Below are experts of layer 4 (counted from 0) of a mixture-of-experts language model. Rows are named router (the router's row for the expert), down (a neuron's output weights, with its number) and show model dimensions 64-127. Each number is 128 + 24 x the weight over its row's rms, rounded and kept within 0 to 255. Numbers have three digits each.
After each expert's rows: a language model's description of what the expert responds to. This comes from a sample of Wikipedia text that the model never trained on.

# expert 42
router:121127147095104163188109102123124178127093141159135154138137068087186117136138144108107103153138167146123125097091146110159124155113135105113124103104095122165142148104139133160142141168117098
down0:158112146117152126147111123109079121117133121145185136138125156133122095124109160133088140099162111121168171107166140124167107123105105143138135139126085140092131130098080126170103133135122133
What it handles: Pronouns and main verbs. Subject pronouns, opening quotes, and verbs like was and is at clause starts, such as it, he, they, this, there.

# expert 55
router:113078150111091136117148115141123140114123126146119102145122090085115100136116126119184134119131134127149103115144148130148079131127081160103090108123141137136168129123140120103123141160133133
down0:131142092132171104146120122175159128091114146128126104106083095134158101142083161115136128104097146135142111136129124120123114116125142087116123123120120116130158158141139109127140103156125122
What it handles: Hyphens and prepositions. Hyphens in compounds and table rules like in-coming, By-election, |---|, plus in, been, mid, re, also after was or in.

# expert 18
router:171116143117136139111072128129133131142146135080156133114151138093135087107147129104148132166140137139101180134125154105145148160096128152134126086175104076139183130111154125115136137136114062
down0:152107154144122113062124133147138111134113105067079144119124132118134161106116147116173165132128077086118113196110123139134096112101152107154096108115080090154152167092155160157160146108164091
What it handles: Name-completing nouns. Nouns finishing proper names of places and institutions, such as Airport, Hospital, Stadium, School, River, Port, plus endings of surnames.

# expert 47
router:150144132121129100103128063135134171152150131144127109124147106111178173099147115121142115139100162126122109150107121123134107086099115142153138108126094116130150110101155116112101169143125118
down0:087146148104182121126143107162140152137136137159121113149129165126102149134121138120160113142136149111117118107157157119070083147171138125098149132112144116138132137133125116099099093100150155
What it handles: Mid-word syllable pieces. Inner syllables of longer words after a prefix, as in European, aforementioned, theoretical, Microarray, and genus or species names.

# expert 11
router:184152139124072098147158109085131164115071178164166089160139073087145158114116128124140161113075153154154094142116142126169168124091083088149109139169100120109177097125109168132139101157151099
down0:128150117153113103150143120122121105097126150137139160173135163171133136151168143138119122146091097163135181125129123138131122087153127123164141141142116136088125106137109145141129099117107142
What it handles: Noun suffix pieces. Word-final suffix pieces that complete abstract nouns, such as ion, ity, ation, ance, plus dashes in table separator rows.

# expert 28
router:126104138107108155149125091137122154181108142110126163096150114128123113136135122123106110124133169143166099130082133165097150103115120140139138123160105095148155138116108172159149121140099129
down0:158197095169138147161094131178098128173202109135138158075069084118143090131128137178117129140136130152145140104117133169093158145113139142099156165144136112111152116149121162116117090116116127
What it handles: Table numbers and pipes. Digits and cell separators in numeric wiki tables of votes and results, plus units (km, lb, million) and accented letters.

# expert 34
router:154139139122076129133105101114148181145160155115168095171116121128143174108110134096126113149122110112150096119145114119165118158098119159141131129088116093136132132118115147164111135122137155
down0:102121077135076087064116134085093163105121132148137097134163116117124077129132138134103139128150107136096144168097130142157081127127092106138158101148109122097116137123097158114084128133145165
What it handles: Pronouns and word beginnings. Subject pronouns (they, he, it, we) and first pieces of words after a or the, like webcomic, aforementioned, awful.

# expert 52
router:121118149133119157120135128158170108086127144126158075135106127061071119128139117103132122083148160131133119113106109179141141114101078098120143102167144170102120134106134161117130153130123173
down0:092098131140116110149170173116150142152152174135111125160143148108122143092166175137135116190178126094131134116131125125124127130109143174151138130083098113112124152152100151136115119112106099
What it handles: Directional prepositions, coordinates. Prepositions of direction and time (to, into, until, from, In, On) and the seconds digits in map coordinates.

# expert 40
router:095103126131078098152157140137108166148073148130101128135123110108111132119146152119113082142151129137136117102128112104163146089088123149118096120074161081141146146122139149141143108147138103
down0:094136122112101077183099094134120140153141169158089149109108116129113131145129119117145118154162147156132165146144133125128120097134106123173098127145196133106135128157163124105090081140121121
What it handles: Clause-linking punctuation. Commas after an opening phrase or name, quotes, adverb endings (-ally) and sentence openers like However, According, While, His.

# expert 48
router:149121186093108154151121085140116146169170111089141119160086114063109169112118103138138118140109175138134085133109110149107142098064146145159130163146115127158154119110106154150123147140124160
down0:089174116201121107117175180121109156110149119107167118128139064152098151119107159081162141115110114085128130071083116167148110105155089117142139122124106140121154111121142120100172136128120113
What it handles: Surname endings. Last pieces of personal surnames, often in tables or lists of people, such as Hines, Komzák, Jacklin, Kolokolov, Williams.

# expert 24
router:065132155106133153139115156147092144149138126116151108124147130079148106094152098136127164127130136138150108117131144144120156125102126114151111096118126129142128114136133128135120175116159124
down0:115097122154154132139103127171155072167127138118079109144159133116138119152085115100110129116161128148145153107153152108139141144094133114076113097138129115100159147189104116160141105169121136
What it handles: Inner syllables of names. Middle syllables inside foreign or uncommon words and place names, especially after New, such as Hebrides, Caledonia, Delhi, Cormorant.

# expert 19
router:102143194138130170152137137117128124111121108075162139142116139114147107099178131097121133149176134142168096150138130114154173143122112116130148141112149092144132166160105139141150181119138178
down0:157157135148140125122111123087128141180124142149157136128158142144114141106127158073112117115134090147130122149148108117170131105136144167104099133090175125146103126140093157115094083133144149
What it handles: Vowel-ending syllable pieces. Short consonant-vowel syllables inside names and longer words, such as ti, na, ci, ora, ici, as in Pythagorean or Susan.

# expert 38
router:140130125085098130150145111140111154148070137140109116134119103123123130166103072095115133168111124130136100122113131153145092120139126100120104116146140100133121112078144132106124172091091124
down0:128087130146145161156134134121087182144102149150132141093101109090119117109153147123115142161128153141081156111117136096109138137100114150120122123133101170105127145144145109125121151156109141
What it handles: Sentence-final periods. Full stops ending sentences or table cells, and abbreviation periods like e.g. and U.S., plus ?, !, and words like Both, latter.

# expert 4
router:153104139113112100132114101166146104148045126177122116137123111133096159149139116124132143136102136125153099163112111126143138113103144110108144161133119139122132133117083119103137121157176131
down0:147100148149111145103138111134121131084113148137134120121141165186103154183135114087065134095110118126114140130106075107138177124169167132153113131148122171136147109128111119104167113127146123
What it handles: Noun endings, table headers. Final noun pieces and suffixes (-s, -ation, -ity) plus column-header words in wiki tables, like Type, Date, Notes, Ref.

# expert 36
router:098140101133091134112179084127115119158133121119107082164123123110158131151151116115170110160114128151146090095154102123158114107122113168133140143106104134122130142079136093150158124130104090
down0:113125106175164114121128105148108116108136141142113144114133074143141118127126109123134131156122074142150130126104124107099111125167106109153127132133133158117150150144116158120119086149097145
What it handles: Head nouns after determiners. Nouns right after the, a or a possessive, especially kinship and group words, such as son, wife, father, species, member.

# expert 43
router:127136151142118152140126124092150161126080115134096150130130127066116172101140134126126176157132172134139067127144114164173083109123153106129120130130120115122116118117138127105128152116123107
down0:130096144140147122076146132106090136154138122108132123166110102124131101115140168157160117147213146133125163100171164113142100156137137109113148123088120083136127124151115160139094122164126109
What it handles: Ordinal and position adjectives. Adjectives after the or his marking order or position, such as first, second, last, same, main, previous, next.

# expert 29
router:070123132119115172162129119137126135139114115119090135151151135120101153115132103076139135123153138111117111147108119155142178154070123133117105132128138131132116141146102171102094160149098122
down0:124115129120153129145111158147141102141111141132122143113116134173134095105121104093079140118085146154074087137126139171087121122085173103146097144129135110138127119102093097101135152167117138
What it handles: Italianate syllable pieces. Mid-word syllables ending in -i such as ti, si, li, ali (tension, Limit), and line breaks after tracklist tables.

# expert 23
router:118145178119141164091127142113123156107117108140115106130148127138153136143113087095131171136173181164128112143111152119156165174055117127107145121140153090129146170146127150140116212138150156
down0:182155136129153119147144114090138134108091134161146137142106135150120139163133131127140154104149100095105124158103137156121108130121131117136140118104123088145136109097148105104139125152122144
What it handles: Heading equals signs. Equals signs in section headings like ==See also==, paragraph breaks before headings, and word pieces ending in -a (ora, ona, ita).